config = dict(
    n_layer=12,
    d_model=192,
    n_experts=16,
    experts_per_token=1,
    d_expert=224,
    d_shared_expert=0,
    activation='swiglu',
    moe_layers=[1, 2, 3, 4, 5, 6, 7, 8, 9, 10, 11],
    router_score='sigmoid',
    normalize_top_k=False,
    routed_scale=1.0,
    balance_loss=0.00384,
    balance_bias=False,
    scale_expert_input=True,
    init_std_router=0.0331,
    lr_router=0.000424,
    vocab_size=12686,
    norm='rmsnorm',
    norm_eps=1e-06,
    tie_embeddings=False,
    optimizer='muon',
    lr=0.0132,
    beta1=0.95,
    grad_clip=1.0,
    batch_tokens=65536,
    seq_len=1024,
    train_tokens=381400000,
    steps=5820,
    dataset='wikipedia_en',
)
Below are experts of layer 2 (counted from 0) of a mixture-of-experts language model. Rows are named router (the router's row for the expert), gate (a neuron's input weights, with its number), up (a neuron's input weights, with its number) and show model dimensions 0-191. Each number is 50 + 12 x the weight over its row's rms, rounded and kept within 0 to 99.
Before each expert's rows: a language model's description of what the expert responds to. This comes from a sample of Wikipedia text that the model never trained on.

# expert 3
It responds to: Capitalized name pieces. Capital letters and name parts inside proper names of places, organizations and people, e.g. Côte d'Ivoire, Congress, Association, America, Island.
router:54 43 50 56 74 39 36 32 37 33 58 52 45 20 67 43 41 65 62 50 47 59 67 49 70 62 35 49 60 41 55 53 47 52 30 36 36 63 25 52 38 64 46 53 33 36 19 56 35 34 43 39 55 23 56 55 60 54 30 47 42 64 30 46 63 55 38 69 56 59 35 47 36 42 54 49 53 30 54 42 32 52 65 11 44 45 70 54 46 46 23 48 42 57 61 51 52 54 56 37 60 54 58 39 33 57 52 75 61 43 35 65 69 56 32 38 59 51 50 47 60 32 47 77 52 37 64 50 32 43 52 33 50 69 53 48 40 69 44 54 45 46 47 49 57 46 42 58 65 43 46 55 54 62 36 46 75 41 56 29 46 41 63 58 61 44 60 46 52 46 61 56 47 54 28 56 55 69 38 37 43 50 55 62 38 61 59 54 47 57 68 59
gate2:55 31 49 40 64 49 48 53 64 34 28 33 69 40 59 63 58 52 59 47 52 54 23 33 51 63 64 56 60 36 47 55 48 50 32 68 52 41 62 64 41 56 64 54 56 58 39 51 63 49 49 46 38 76 55 46 59 57 38 67 48 39 61 62 44 55 46 78 61 59 31 46 52 31 55 52 52 51 51 17 46 45 63 36 42 40 52 49 31 43 48 38 48 55 64 45 70 36 62 58 54 90 61 52 46 46 45 68 40 70 39 17 34 46 57 46 47 65 65 27 65 42 57 57 60 38 54 60 62 50 76 48 76 59 28 43 45 68 54 48 58 61 50 36 46 51 45 39 49 58 46 61 43 42 58 39 64 67 37 54 48 52 72 41 61 39 46 54 54 43 65 39 43 35 33 50 42 63 40 60 45 64 52 36 46 56 56 44 20 32 62 51
up2:40 79 66 71 36 45 62 28 41 55 56 65 45 45 48 39 40 41 51 51 49 49 56 51 53 56 40 49 34 56 51 44 48 57 62 42 53 46 33 33 44 48 26 51 57 32 55 23 41 81 60 58 54 37 50 51 59 40 50 46 42 54 27 61 50 56 47 48 18 64 70 57 62 43 45 57 62 55 50 49 52 65 42 69 54 63 46 43 46 55 40 77 55 41 47 47 49 49 40 72 34 37 56 50 59 77 43 35 57 29 57 64 47 68 49 74 39 52 39 64 29 40 53 59 37 53 33 55 46 42 46 65 48 48 90 44 71 37 32 56 30 58 53 69 73 44 55 46 36 49 58 37 41 60 50 53 42 47 51 39 47 50 38 75 44 43 39 60 55 38 59 61 50 49 43 50 48 53 72 35 62 49 62 38 59 59 63 48 41 68 24 34
gate3:57 42 59 42 47 39 53 47 46 65 75 19 47 57 55 27 47 30 51 43 53 62 50 58 44 61 57 68 60 50 47 50 49 52 51 59 58 48 32 46 64 61 53 59 46 56 45 38 39 35 50 56 44 54 73 65 44 53 34 44 38 47 50 48 69 63 63 28 33 57 53 44 48 71 63 63 70 38 59 64 62 65 52 53 57 28 65 49 56 26 44 58 55 64 57 46 57 35 55 76 37 56 32 70 41 44 56 28 39 24 55 58 61 48 48 69 48 56 44 49 36 71 46 49 58 61 61 52 37 27 66 47 38 62 51 61 49 67 25 42 41 25 59 37 43 58 57 66 50 20 69 32 60 50 49 44 58 36 41 53 32 53 54 58 68 50 43 33 27 51 77 50 58 35 57 46 54 32 40 47 53 39 52 36 53 48 28 46 59 73 47 52
up3:59 53 50 38 44 54 51 57 59 60 41 25 46 40 16 45 37 41 59 65 36 58 60 65 57 61 54 58 43 28 49 61 72 51 37 45 61 47 58 33 61 53 70 75 49 51 51 61 54 43 48 50 65 48 47 51 61 43 49 45 61 56 54 64 69 56 34 52 30 61 50 56 59 64 34 40 27 41 35 52 22 54 64 45 71 32 54 30 43 31 54 52 60 44 36 25 32 73 42 52 34 46 43 58 65 49 62 39 32 44 61 41 34 57 50 52 32 40 43 46 49 30 68 56 36 50 54 53 38 71 47 54 62 51 73 61 52 46 44 33 38 47 37 71 44 45 37 50 48 65 53 72 63 63 56 47 45 33 52 25 38 40 59 24 45 24 61 43 50 50 53 70 61 34 51 52 61 66 38 60 49 56 54 77 40 49 68 54 55 54 52 46
gate4:29 51 61 62 35 41 37 42 56 58 51 48 48 38 50 57 54 25 61 40 63 45 35 45 66 28 38 34 70 36 53 61 32 85 62 60 39 68 60 56 19 55 58 54 58 40 50 56 48 53 29 46 32 43 37 53 58 26 39 62 43 54 56 33 57 37 54 47 36 56 66 67 53 47 38 42 48 49 60 59 29 41 39 36 51 49 60 34 58 46 70 65 46 64 71 59 44 37 62 36 49 48 52 43 55 57 43 65 36 44 45 37 45 45 50 64 63 55 36 39 60 49 71 61 77 37 55 58 57 49 47 52 55 57 37 29 60 40 54 40 52 61 61 31 39 64 54 52 47 48 37 58 65 34 41 65 58 30 59 23 62 30 48 29 56 76 53 19 55 58 58 43 47 51 55 51 40 49 55 60 60 68 47 43 42 41 53 42 80 57 48 41
up4:65 43 58 39 53 59 68 70 58 53 24 47 68 74 41 37 57 53 35 49 42 52 59 54 31 42 59 49 41 44 56 35 58 40 56 62 53 30 39 54 83 49 56 55 47 55 53 52 39 48 62 21 50 57 51 71 42 59 63 65 53 43 24 63 50 53 63 45 55 34 58 32 47 46 39 46 35 62 39 37 59 46 42 55 54 62 24 37 40 63 45 44 51 42 41 43 71 57 55 55 48 57 46 59 34 52 48 60 38 54 50 57 37 47 58 45 52 67 63 72 46 45 47 53 29 75 47 48 44 53 49 61 48 91 72 79 40 60 41 46 72 32 60 45 49 37 45 47 59 69 48 38 46 67 62 38 43 62 38 80 58 57 46 49 61 46 63 81 35 42 48 49 57 41 47 51 54 27 39 54 49 32 53 42 68 43 46 34 35 36 50 52
gate5:41 46 29 52 37 76 39 52 42 30 39 47 40 54 56 73 46 53 55 51 64 62 54 49 45 55 39 45 63 69 37 43 40 50 45 45 33 62 44 47 31 47 58 64 40 54 24 41 76 56 58 52 55 59 39 42 57 49 22 63 57 59 27 70 37 59 70 68 57 56 36 59 69 53 52 51 38 33 53 49 28 30 53 68 59 62 38 35 45 55 61 45 45 41 52 50 41 48 53 68 52 45 53 43 68 46 48 40 28 31 31 93 53 41 55 48 60 35 32 38 53 48 29 29 53 36 40 69 45 55 77 55 37 35 63 44 52 59 28 44 53 55 57 43 54 58 48 56 51 52 27 50 63 35 46 44 50 83 36 48 65 51 47 60 46 51 56 54 60 32 43 51 47 43 44 37 52 47 39 51 61 67 54 55 63 54 49 60 64 70 53 65
up5:46 66 75 41 59 39 54 57 66 53 62 51 75 39 28 52 49 27 50 52 48 40 36 32 52 43 45 28 48 62 52 49 65 39 55 43 58 44 54 54 58 46 45 73 46 54 62 39 35 51 57 35 53 34 42 41 57 43 56 33 47 35 63 29 58 62 33 30 62 53 50 50 30 44 67 40 50 78 51 40 62 57 51 67 43 35 55 52 48 38 45 55 79 45 53 59 57 56 52 41 71 48 45 32 37 59 57 72 51 73 65 31 54 55 58 52 62 60 74 56 52 65 51 56 58 55 72 46 51 53 26 30 59 54 34 38 54 42 77 36 38 54 45 68 33 37 48 53 25 56 54 58 36 56 59 74 50 19 53 68 61 54 65 31 51 69 57 40 50 72 47 42 56 36 45 50 55 53 59 54 47 30 45 51 53 49 64 43 62 57 62 34
gate6:45 57 29 56 46 49 54 53 60 61 64 59 33 60 53 51 49 66 45 46 63 54 46 43 28 55 54 60 48 62 34 49 68 58 61 64 61 60 28 39 54 58 58 45 41 72 49 62 59 43 31 52 36 49 69 52 58 20 46 62 42 42 47 49 51 37 37 89 47 52 62 55 68 36 30 33 68 51 65 43 55 53 54 61 58 55 54 79 58 34 31 50 53 70 61 55 52 70 60 63 51 46 66 61 38 57 51 68 56 31 53 36 56 50 89 56 55 45 43 59 65 55 19 70 37 46 44 51 46 48 61 48 36 59 52 62 53 61 30 63 56 63 50 52 52 62 68 57 42 44 40 50 57 45 42 53 43 45 49 65 15 48 30 56 46 54 55 58 59 44 70 44 55 39 47 53 46 38 30 44 68 40 32 47 39 47 60 60 64 48 76 54
up6:49 37 22 46 36 38 45 52 65 46 61 65 37 59 46 62 51 50 50 37 51 41 52 43 34 61 64 67 43 54 39 67 59 65 64 55 62 48 39 41 50 43 42 40 50 87 54 56 64 40 27 49 39 36 55 57 65 27 75 55 52 46 49 36 63 38 64 64 42 42 63 55 55 42 28 30 56 52 69 31 51 62 51 69 57 48 50 81 56 33 54 41 55 60 57 45 30 66 51 55 42 31 73 52 45 63 52 63 63 50 51 30 57 51 68 55 47 52 45 65 47 55 31 40 27 36 45 47 54 44 69 47 27 39 23 43 56 55 39 61 51 43 47 62 58 66 80 60 43 51 29 33 64 47 43 56 39 33 43 50 30 44 39 37 57 54 45 46 63 59 69 63 51 39 48 55 47 29 39 46 58 43 27 49 43 47 54 43 57 54 72 57
gate7:41 54 62 60 17 63 47 38 48 39 56 43 53 56 44 21 52 49 20 33 50 29 44 51 61 55 37 54 57 44 70 55 38 50 38 50 42 61 49 59 64 52 69 37 44 56 35 38 50 31 52 66 66 54 58 70 88 40 44 45 67 57 49 67 64 59 66 54 42 47 39 43 55 45 44 52 53 61 56 55 35 54 60 51 63 41 59 34 41 70 36 58 48 43 45 60 48 51 26 44 37 46 29 34 50 52 66 50 62 40 39 58 47 61 67 41 59 50 57 35 36 60 49 50 47 55 51 72 51 45 36 68 42 54 64 68 55 62 40 47 43 32 59 49 56 63 47 65 82 63 42 63 69 59 62 30 31 38 44 43 56 38 39 55 71 33 60 48 64 47 52 31 36 39 22 66 42 54 62 35 45 22 59 51 40 44 49 52 61 51 43 42
up7:68 48 34 33 68 37 40 76 49 60 52 49 47 47 47 67 52 74 52 55 60 58 47 33 47 57 86 30 48 44 39 64 60 34 66 54 33 42 58 61 35 43 51 79 50 35 65 60 58 65 66 39 47 58 39 40 31 37 43 61 39 42 49 35 50 72 40 52 42 51 70 48 63 31 52 47 60 58 28 56 64 60 34 64 61 85 57 57 60 39 44 60 55 62 47 50 59 63 47 53 59 51 49 57 57 59 53 58 56 65 49 37 49 34 37 45 38 49 58 34 54 49 41 22 39 51 39 39 38 51 46 53 49 42 59 59 65 50 39 42 23 68 41 54 55 51 47 59 43 45 61 43 53 30 58 64 71 61 51 39 15 57 38 64 55 46 54 50 40 48 75 57 63 27 42 41 48 44 58 58 60 47 50 37 55 61 41 50 73 43 74 48
gate8:50 38 40 55 51 46 73 42 41 44 72 51 42 57 43 68 52 53 69 25 50 57 48 66 57 46 54 33 21 62 48 44 57 42 60 67 52 37 45 43 58 65 66 37 32 40 59 66 38 43 64 57 36 28 39 61 55 28 48 37 62 69 39 41 63 67 55 43 63 54 41 55 62 33 61 36 21 31 50 54 58 70 45 49 60 34 73 35 61 55 36 33 52 59 19 54 43 55 60 45 70 39 27 43 56 77 47 53 62 48 43 54 67 59 44 46 46 55 53 67 68 39 61 55 46 46 61 43 53 47 56 42 43 70 59 51 29 56 51 60 51 44 55 28 32 41 78 32 47 50 46 53 47 63 37 71 45 58 50 62 26 39 49 49 43 45 55 32 50 59 52 56 36 30 61 55 60 50 54 67 48 59 41 36 74 45 51 45 55 50 45 36
up8:55 51 51 58 70 36 50 26 59 41 31 60 24 42 41 71 46 44 63 36 50 61 43 58 46 45 49 48 57 37 53 50 41 53 49 46 45 24 34 66 49 47 62 51 76 49 58 51 39 56 65 49 52 30 37 53 49 61 41 52 48 36 42 54 50 25 78 59 49 42 56 19 56 48 62 50 47 51 54 46 34 51 38 58 49 39 61 73 55 55 51 61 50 35 68 43 52 56 44 47 40 60 63 44 76 52 68 46 49 51 69 38 41 49 54 70 44 53 55 29 53 15 39 30 50 39 50 37 73 40 52 49 58 35 55 39 46 88 45 32 60 55 60 63 68 72 38 64 66 72 58 66 60 49 25 67 54 51 30 49 54 62 45 52 47 35 46 71 63 45 55 58 55 48 29 69 54 46 35 51 42 39 51 46 43 62 43 44 43 62 48 40
gate9:43 53 41 28 50 52 41 51 63 39 39 61 36 54 59 53 20 32 57 59 43 39 50 49 59 45 47 12 42 43 51 52 42 26 37 57 33 62 62 66 60 38 47 61 46 43 42 69 52 53 48 43 60 42 47 38 60 38 33 60 38 55 69 61 52 63 58 50 73 71 33 61 28 45 48 57 62 58 43 71 51 49 51 08 33 65 39 41 48 72 32 52 44 66 47 66 54 58 51 47 53 49 39 49 48 46 36 54 44 33 41 58 63 55 26 67 57 60 58 54 56 59 71 62 86 73 46 48 44 41 53 40 52 46 34 43 44 58 48 82 71 46 41 35 50 60 49 54 31 68 51 43 58 52 59 50 67 40 59 42 73 62 41 50 50 45 48 41 47 50 40 35 50 57 44 45 51 38 51 46 59 52 50 26 48 55 69 63 59 34 52 62
up9:53 45 52 23 45 53 70 48 58 42 42 48 58 39 63 43 66 23 54 45 48 43 55 42 58 59 41 58 55 65 41 67 57 35 23 54 53 64 50 45 48 37 15 43 54 60 37 51 47 48 47 42 72 33 54 59 51 53 57 79 33 45 65 48 44 58 57 45 61 56 54 54 59 76 36 58 41 43 34 51 65 67 50 49 30 55 42 58 34 72 66 40 39 58 43 64 53 49 52 48 60 32 57 40 68 37 33 72 42 36 50 58 29 50 64 36 49 56 58 59 30 61 53 49 64 89 19 52 48 50 63 40 32 58 44 65 29 41 28 55 52 49 45 65 57 60 53 47 42 38 46 55 59 41 37 49 57 57 66 55 66 70 71 47 59 51 46 42 53 55 63 72 46 45 54 64 46 58 50 51 41 49 31 33 38 37 27 43 64 55 36 62
gate10:54 41 27 34 61 55 45 41 38 42 41 57 81 56 41 49 40 67 71 67 81 35 52 38 42 36 71 67 50 34 64 72 62 66 64 47 57 43 60 44 49 50 64 54 59 55 44 57 41 37 15 40 48 49 39 53 48 39 50 43 43 43 49 57 44 73 31 52 53 52 66 35 48 43 22 45 62 35 57 56 47 54 55 69 56 64 42 41 42 61 41 62 44 50 62 33 27 46 50 45 55 46 55 71 40 58 62 62 52 37 63 47 50 39 58 54 29 64 36 54 68 42 59 45 51 50 28 62 45 23 49 59 75 52 53 29 44 63 55 35 44 50 53 26 30 47 57 46 64 49 46 59 33 44 50 28 50 50 56 57 44 62 47 58 61 54 41 34 51 35 30 52 29 56 65 33 59 55 37 51 54 51 65 46 31 67 64 58 71 54 48 37
up10:55 41 71 59 45 65 62 60 40 68 60 41 42 47 38 39 43 49 61 29 53 42 34 63 41 53 41 44 45 59 27 53 18 43 62 43 34 50 36 55 45 50 32 45 26 72 60 35 54 63 74 28 37 45 45 35 48 58 38 60 55 69 52 45 39 40 61 41 48 64 40 69 70 51 59 72 42 45 73 68 70 52 38 49 68 52 46 51 49 56 52 68 68 47 51 67 59 49 58 42 53 55 55 25 67 54 54 42 68 53 33 47 59 56 30 44 42 50 37 44 19 57 55 64 68 31 49 43 62 47 34 35 27 64 54 50 36 58 37 56 56 54 61 43 57 42 58 50 48 51 48 45 53 55 57 67 65 32 52 10 54 43 58 36 34 50 53 58 34 69 66 46 51 55 49 61 76 37 58 39 55 54 35 49 60 52 50 52 58 59 52 52
gate11:58 35 49 68 59 53 36 18 48 50 54 48 44 47 40 57 43 37 32 39 73 86 31 34 70 67 52 37 42 41 46 78 37 39 71 45 59 30 36 43 49 62 45 64 68 44 60 48 48 40 59 42 35 46 52 54 50 89 63 64 30 55 41 35 42 49 43 53 36 51 62 57 58 61 53 57 46 46 53 50 47 71 53 49 38 46 41 46 44 56 42 51 57 55 42 49 77 70 39 55 81 44 46 48 53 36 54 60 58 52 41 46 64 47 67 54 49 37 47 49 55 52 27 67 42 39 58 60 63 54 10 43 54 57 39 56 54 35 60 67 45 49 60 37 48 55 42 65 59 47 47 67 42 75 37 49 83 60 54 54 58 52 48 44 65 45 60 49 50 43 68 48 36 38 39 64 61 47 37 54 39 45 35 43 62 61 38 54 56 57 46 64
up11:50 44 36 67 58 60 66 30 53 59 52 53 46 55 62 76 59 32 35 52 70 59 23 31 55 70 35 29 38 47 49 59 37 56 51 34 54 39 58 39 57 57 32 49 70 54 53 52 53 53 58 50 46 53 45 47 64 74 52 35 35 70 46 43 51 49 41 49 45 44 43 53 66 48 61 40 41 42 53 47 61 69 31 66 34 31 34 51 21 52 36 62 58 60 39 40 66 46 54 26 55 41 37 66 60 32 43 56 48 54 56 66 69 38 67 51 60 33 31 48 59 39 48 61 30 41 54 49 56 50 34 39 42 41 46 54 60 46 70 72 54 47 51 50 51 40 32 65 66 54 54 61 48 62 62 50 62 54 58 48 59 54 52 38 55 35 39 40 46 23 56 39 40 18 70 65 55 39 47 42 40 51 36 40 74 51 25 68 68 64 53 60
gate12:58 58 31 77 54 40 42 56 49 35 64 57 35 69 70 70 55 39 44 67 59 65 51 64 42 44 39 54 64 40 38 64 45 56 50 47 35 52 46 62 71 60 59 57 47 48 48 53 62 60 45 64 45 59 39 33 47 39 52 60 44 39 65 53 50 32 48 59 35 73 45 39 42 45 48 49 41 72 36 59 40 53 56 33 45 31 40 57 46 40 61 61 56 48 50 47 38 68 77 54 33 54 69 52 46 69 64 71 38 23 37 56 47 46 59 41 25 40 45 36 45 54 40 70 36 37 52 52 34 65 49 42 58 44 62 55 45 43 60 57 32 50 63 62 43 36 29 61 34 68 50 52 39 37 60 52 69 50 54 41 42 29 72 61 55 20 47 20 57 59 54 48 63 72 44 45 40 61 19 38 59 51 51 31 67 61 49 48 56 49 59 39
up12:43 55 52 75 53 58 44 48 34 41 58 33 31 66 41 53 37 52 55 55 74 58 39 52 56 59 43 38 58 30 31 57 61 60 51 39 31 52 54 50 53 63 68 43 44 55 39 68 59 59 60 64 50 60 34 42 44 34 48 80 51 48 58 84 39 39 49 73 40 59 52 54 58 30 43 50 44 57 36 70 54 58 68 35 40 32 33 67 52 50 48 44 42 52 37 44 34 40 71 41 38 59 64 49 55 57 59 56 47 34 50 41 32 55 60 40 32 50 50 12 55 44 38 42 57 50 44 57 35 43 36 47 65 22 51 57 49 34 58 54 51 33 77 69 58 40 55 69 36 66 51 45 59 39 50 32 67 54 66 51 43 49 71 40 49 43 36 14 60 47 53 59 45 60 53 47 42 59 31 36 55 48 56 49 66 64 61 59 42 43 54 32
gate13:35 75 63 58 60 57 57 55 48 71 51 47 43 45 30 48 69 48 54 78 39 32 56 46 52 48 64 49 35 41 37 48 52 64 73 34 53 38 63 56 42 61 34 50 53 47 48 36 33 44 54 58 63 45 62 46 90 51 42 35 42 42 54 52 31 30 56 54 36 57 59 62 77 40 40 81 46 67 39 50 58 59 63 66 60 86 61 62 47 45 43 60 53 48 61 52 62 38 46 61 56 51 43 54 40 44 47 59 46 71 54 40 73 71 57 52 54 55 60 34 61 22 43 42 67 48 64 54 20 42 40 38 57 42 56 58 66 53 49 51 47 57 41 70 55 40 63 29 38 50 53 56 54 44 29 37 60 57 47 56 52 74 48 30 48 49 52 61 49 39 64 37 40 36 60 68 43 38 28 59 41 56 51 43 47 61 56 33 45 47 38 58
up13:30 51 51 49 39 23 53 57 58 56 51 63 48 53 43 59 69 43 64 55 84 38 40 40 42 42 56 43 41 51 48 42 50 69 54 37 40 33 53 54 46 48 66 39 41 45 49 46 33 50 47 48 57 48 37 46 52 79 34 28 48 35 36 46 44 41 61 63 39 62 43 56 61 77 41 41 54 54 30 49 26 45 71 62 64 64 63 56 49 53 48 42 39 51 88 47 53 41 48 50 54 46 52 41 54 57 57 25 38 46 48 38 49 53 50 60 56 82 65 47 53 39 39 58 81 56 48 38 30 45 68 48 42 56 62 56 45 46 55 19 48 55 33 41 51 71 29 39 32 64 48 54 36 58 29 32 61 37 42 65 72 60 50 32 53 41 59 59 50 50 50 52 16 62 50 74 45 58 43 60 56 46 37 59 43 52 42 57 41 41 40 49
gate14:46 42 20 37 66 60 60 46 61 43 61 38 32 41 68 36 69 48 61 37 45 46 45 27 60 67 52 54 62 55 57 38 69 55 33 50 41 62 56 63 39 64 53 48 48 48 57 51 67 50 65 56 45 39 11 36 72 44 46 42 71 56 42 58 53 33 18 45 42 44 48 47 41 35 64 38 49 71 32 55 55 58 61 56 33 62 53 51 58 58 49 47 48 76 81 52 52 45 51 61 62 27 40 49 50 52 53 45 39 64 52 45 45 58 55 41 37 51 43 53 37 26 55 49 59 64 47 43 38 65 29 51 44 76 24 26 37 49 47 40 60 44 58 66 54 44 48 44 43 51 75 44 45 52 66 56 55 43 46 54 56 51 32 36 73 55 57 41 68 64 45 57 27 71 49 58 57 59 47 38 64 36 46 57 55 57 31 69 51 49 41 61
up14:62 48 61 64 49 54 47 30 37 66 24 25 67 44 52 38 41 59 49 63 50 54 63 86 35 38 55 36 54 31 50 55 37 59 64 44 50 49 39 52 46 24 78 67 63 38 50 51 42 54 58 39 39 61 62 70 49 54 40 50 39 53 62 51 52 46 62 38 35 56 36 32 54 47 31 44 58 48 53 41 38 50 53 55 75 47 45 57 44 54 48 25 61 60 36 40 63 59 35 53 49 73 46 55 34 62 81 38 47 38 50 63 45 41 55 44 65 71 58 39 57 71 46 36 64 41 44 63 53 44 58 67 48 51 59 51 47 53 79 51 28 76 48 54 38 64 45 49 47 55 42 58 74 48 51 43 44 52 51 41 44 61 68 54 36 51 64 50 25 70 50 40 61 30 30 39 67 54 32 61 51 65 50 56 53 36 65 65 36 54 63 43
gate15:50 65 55 39 40 47 54 34 43 56 68 55 58 61 52 50 60 31 41 53 51 66 39 61 80 42 33 60 37 55 46 46 47 48 48 52 46 47 68 51 74 71 45 57 56 58 68 43 50 47 45 49 55 61 46 58 71 50 66 50 38 55 55 66 25 25 20 69 55 60 36 19 43 39 55 57 40 53 37 63 69 51 67 54 64 40 23 60 51 40 32 44 53 47 37 62 45 36 77 49 49 34 52 35 58 65 66 56 46 42 41 71 64 42 47 47 40 47 66 53 54 44 45 47 36 68 55 59 47 35 43 60 29 32 59 45 36 45 46 40 33 48 22 61 43 39 59 60 47 61 69 54 48 69 60 55 61 45 55 49 48 49 43 61 65 56 62 47 61 33 74 39 50 71 39 49 42 47 51 54 75 36 47 54 72 72 57 68 30 52 56 47
up15:55 79 37 41 48 54 38 33 62 45 68 71 54 47 48 63 29 29 46 48 40 75 84 69 73 49 25 53 49 39 35 50 40 40 38 73 54 61 60 32 49 55 47 44 54 54 38 37 50 67 45 52 39 50 52 53 50 50 35 54 46 52 45 31 37 32 42 75 50 54 50 45 40 47 57 48 53 60 68 55 53 54 62 37 64 33 51 56 58 53 62 56 57 12 48 54 50 59 60 50 49 39 59 52 54 52 34 68 54 71 64 56 45 44 47 42 60 50 52 68 56 51 24 19 51 54 50 70 55 55 59 50 31 67 49 54 45 50 72 57 50 40 48 51 42 30 70 49 49 52 67 71 49 57 68 39 45 48 28 54 51 56 45 52 57 61 42 32 55 38 45 48 48 61 21 27 58 49 63 44 69 39 43 43 65 36 43 64 43 51 38 70
gate16:36 38 46 63 33 59 39 41 45 44 64 63 60 71 59 51 40 90 61 48 58 49 47 61 39 75 43 54 38 46 63 40 52 38 33 48 31 56 55 50 59 59 60 49 47 60 42 47 61 36 62 46 49 52 53 55 50 73 39 49 76 55 24 51 60 44 34 42 68 60 54 49 47 30 44 29 42 48 56 32 53 27 55 29 47 62 29 58 60 42 54 75 57 43 57 40 54 51 60 65 62 68 49 53 28 63 60 48 30 50 46 36 45 44 53 57 72 32 41 34 34 55 61 46 75 34 44 48 68 72 59 54 52 57 51 58 32 41 51 59 55 52 35 37 30 58 46 35 72 51 39 51 42 75 42 55 56 31 39 29 38 32 47 54 56 36 45 59 44 59 49 51 55 44 35 67 58 17 52 53 52 52 56 49 48 54 57 58 49 56 76 59
up16:65 52 28 56 49 28 48 37 40 48 54 53 68 64 62 57 51 50 51 32 44 38 33 53 36 65 48 50 44 72 43 56 49 46 51 72 28 70 70 67 48 44 69 51 32 70 48 57 59 52 73 38 57 48 22 71 48 66 63 53 38 43 27 39 51 52 51 61 70 51 54 35 50 51 28 31 29 58 47 46 79 46 39 44 43 35 31 35 53 52 51 53 47 32 42 49 43 69 48 57 54 69 47 63 44 56 57 54 33 58 47 45 30 55 51 41 55 53 39 56 35 54 48 53 69 62 67 45 55 49 56 37 77 69 43 62 25 63 62 53 52 50 30 67 34 41 58 61 46 65 44 46 32 88 48 46 54 22 35 40 42 47 37 38 37 36 37 52 46 51 49 55 45 46 48 46 47 49 52 47 47 42 53 51 52 50 51 56 68 42 58 77
gate17:62 33 41 41 47 52 66 55 59 47 52 38 70 37 55 52 28 47 72 39 65 66 48 30 67 63 63 46 49 54 41 70 52 41 54 51 31 63 40 50 32 48 65 42 74 48 59 49 50 25 55 64 42 26 45 50 47 47 43 50 59 46 48 25 59 68 24 44 50 71 74 59 47 49 48 63 54 50 37 54 27 50 67 41 43 54 52 59 54 51 57 71 41 43 55 31 33 41 51 45 67 45 70 51 37 57 53 37 42 58 63 51 49 39 48 41 44 48 53 54 38 55 46 56 68 41 61 42 40 55 46 32 60 73 48 40 45 52 34 56 30 52 60 65 58 44 49 57 51 44 50 53 37 68 21 25 42 43 56 54 62 27 61 54 59 28 35 32 44 36 42 56 34 32 51 52 52 13 54 47 48 26 25 56 43 64 62 42 48 63 38 47
up17:38 49 34 28 24 28 53 53 55 45 46 24 45 39 45 47 24 28 47 62 49 60 48 38 49 44 62 53 77 45 67 43 70 48 59 48 48 68 40 62 48 45 49 55 44 46 58 51 54 44 45 65 38 36 82 55 54 44 56 46 51 47 36 43 28 53 26 50 47 42 44 58 18 52 60 46 58 47 18 55 30 63 44 50 62 54 58 64 48 49 54 31 36 43 53 31 42 46 36 51 47 39 60 50 70 44 53 35 62 47 24 55 40 64 61 43 32 54 53 63 51 62 76 70 45 66 55 29 52 50 51 38 53 53 49 63 63 64 52 59 57 33 80 51 50 56 60 51 51 76 56 38 35 25 52 49 53 46 46 50 29 49 41 70 50 53 39 36 46 51 53 26 47 42 40 48 28 46 28 54 50 48 72 46 50 60 51 37 41 51 60 60
gate18:66 50 58 60 44 49 55 64 42 44 60 48 40 64 41 66 82 79 43 68 55 41 66 54 40 43 47 65 55 37 63 22 53 36 38 39 63 54 34 68 47 58 36 49 47 64 61 58 35 27 75 40 44 45 45 39 67 59 57 40 43 41 61 38 65 44 59 46 47 51 56 40 46 50 39 39 55 39 43 51 51 39 41 37 31 34 69 53 47 65 57 28 85 30 46 57 65 52 45 61 38 52 59 59 57 57 67 60 52 42 60 43 39 57 29 52 37 27 47 18 45 51 39 54 45 33 41 37 44 51 67 58 43 49 58 45 56 66 58 62 43 30 76 67 52 57 58 33 44 38 64 64 53 63 70 38 57 43 54 32 39 46 27 64 64 53 31 46 45 43 32 55 63 49 44 51 53 39 59 62 40 52 62 54 50 58 38 49 49 38 34 32
up18:62 48 40 49 34 77 47 55 28 52 52 42 33 61 41 41 62 56 48 44 58 29 54 40 56 63 40 55 50 46 41 27 52 33 59 40 56 60 27 48 21 60 64 67 44 77 73 24 38 59 53 51 47 55 45 69 49 33 46 48 38 40 51 38 69 53 47 55 67 46 29 57 57 57 61 65 57 46 39 45 54 27 38 54 57 51 57 59 55 52 55 46 58 44 36 58 50 72 28 65 50 42 55 57 47 59 42 14 45 53 62 70 63 60 33 59 50 37 37 18 66 45 26 39 35 43 51 37 45 66 47 55 45 56 66 45 36 45 52 45 65 53 61 44 57 62 50 60 51 56 19 53 41 31 56 52 40 36 61 46 64 43 65 54 30 45 42 61 51 52 54 56 40 64 67 54 53 51 58 64 68 25 40 44 56 38 39 37 42 43 64 41
gate19:46 54 53 34 56 59 24 51 60 58 56 32 55 51 64 29 39 53 50 43 46 46 50 57 57 66 37 51 62 19 43 38 42 47 37 54 41 52 73 52 41 38 45 39 44 39 39 47 37 24 53 59 62 42 37 45 67 58 53 60 54 48 60 33 62 80 42 62 73 46 52 48 49 48 42 60 48 54 78 65 41 43 56 38 29 52 42 56 61 57 28 39 63 66 67 47 47 43 43 44 39 54 41 36 33 37 60 57 40 48 31 44 71 36 64 57 32 31 38 42 55 37 42 39 56 52 58 61 64 38 46 63 64 62 23 43 53 48 50 48 46 46 67 49 89 32 61 59 45 39 65 32 38 69 60 44 36 65 37 53 67 41 70 68 71 36 65 58 47 57 52 43 53 31 68 61 64 57 58 49 60 55 56 48 63 59 30 47 54 45 46 41
up19:48 39 36 39 47 53 45 37 76 58 69 48 49 70 67 63 56 48 62 49 81 60 58 56 44 47 45 44 58 45 46 47 59 52 52 56 47 54 64 50 44 45 62 28 35 35 31 60 60 47 54 54 35 44 55 57 35 51 55 57 69 28 53 33 57 66 33 71 44 44 62 48 46 46 65 60 42 42 67 51 69 40 64 47 37 43 28 66 51 46 42 28 39 46 45 56 31 46 34 54 50 47 45 36 43 74 58 39 45 38 44 57 40 60 37 51 44 26 32 49 46 61 53 62 76 40 57 86 39 58 36 28 43 55 45 64 41 56 64 55 56 56 74 34 53 44 58 29 62 43 61 31 44 64 51 62 52 66 46 65 57 41 77 60 38 47 81 33 50 66 39 40 31 41 60 51 62 67 47 75 56 62 53 48 40 48 49 37 35 43 50 49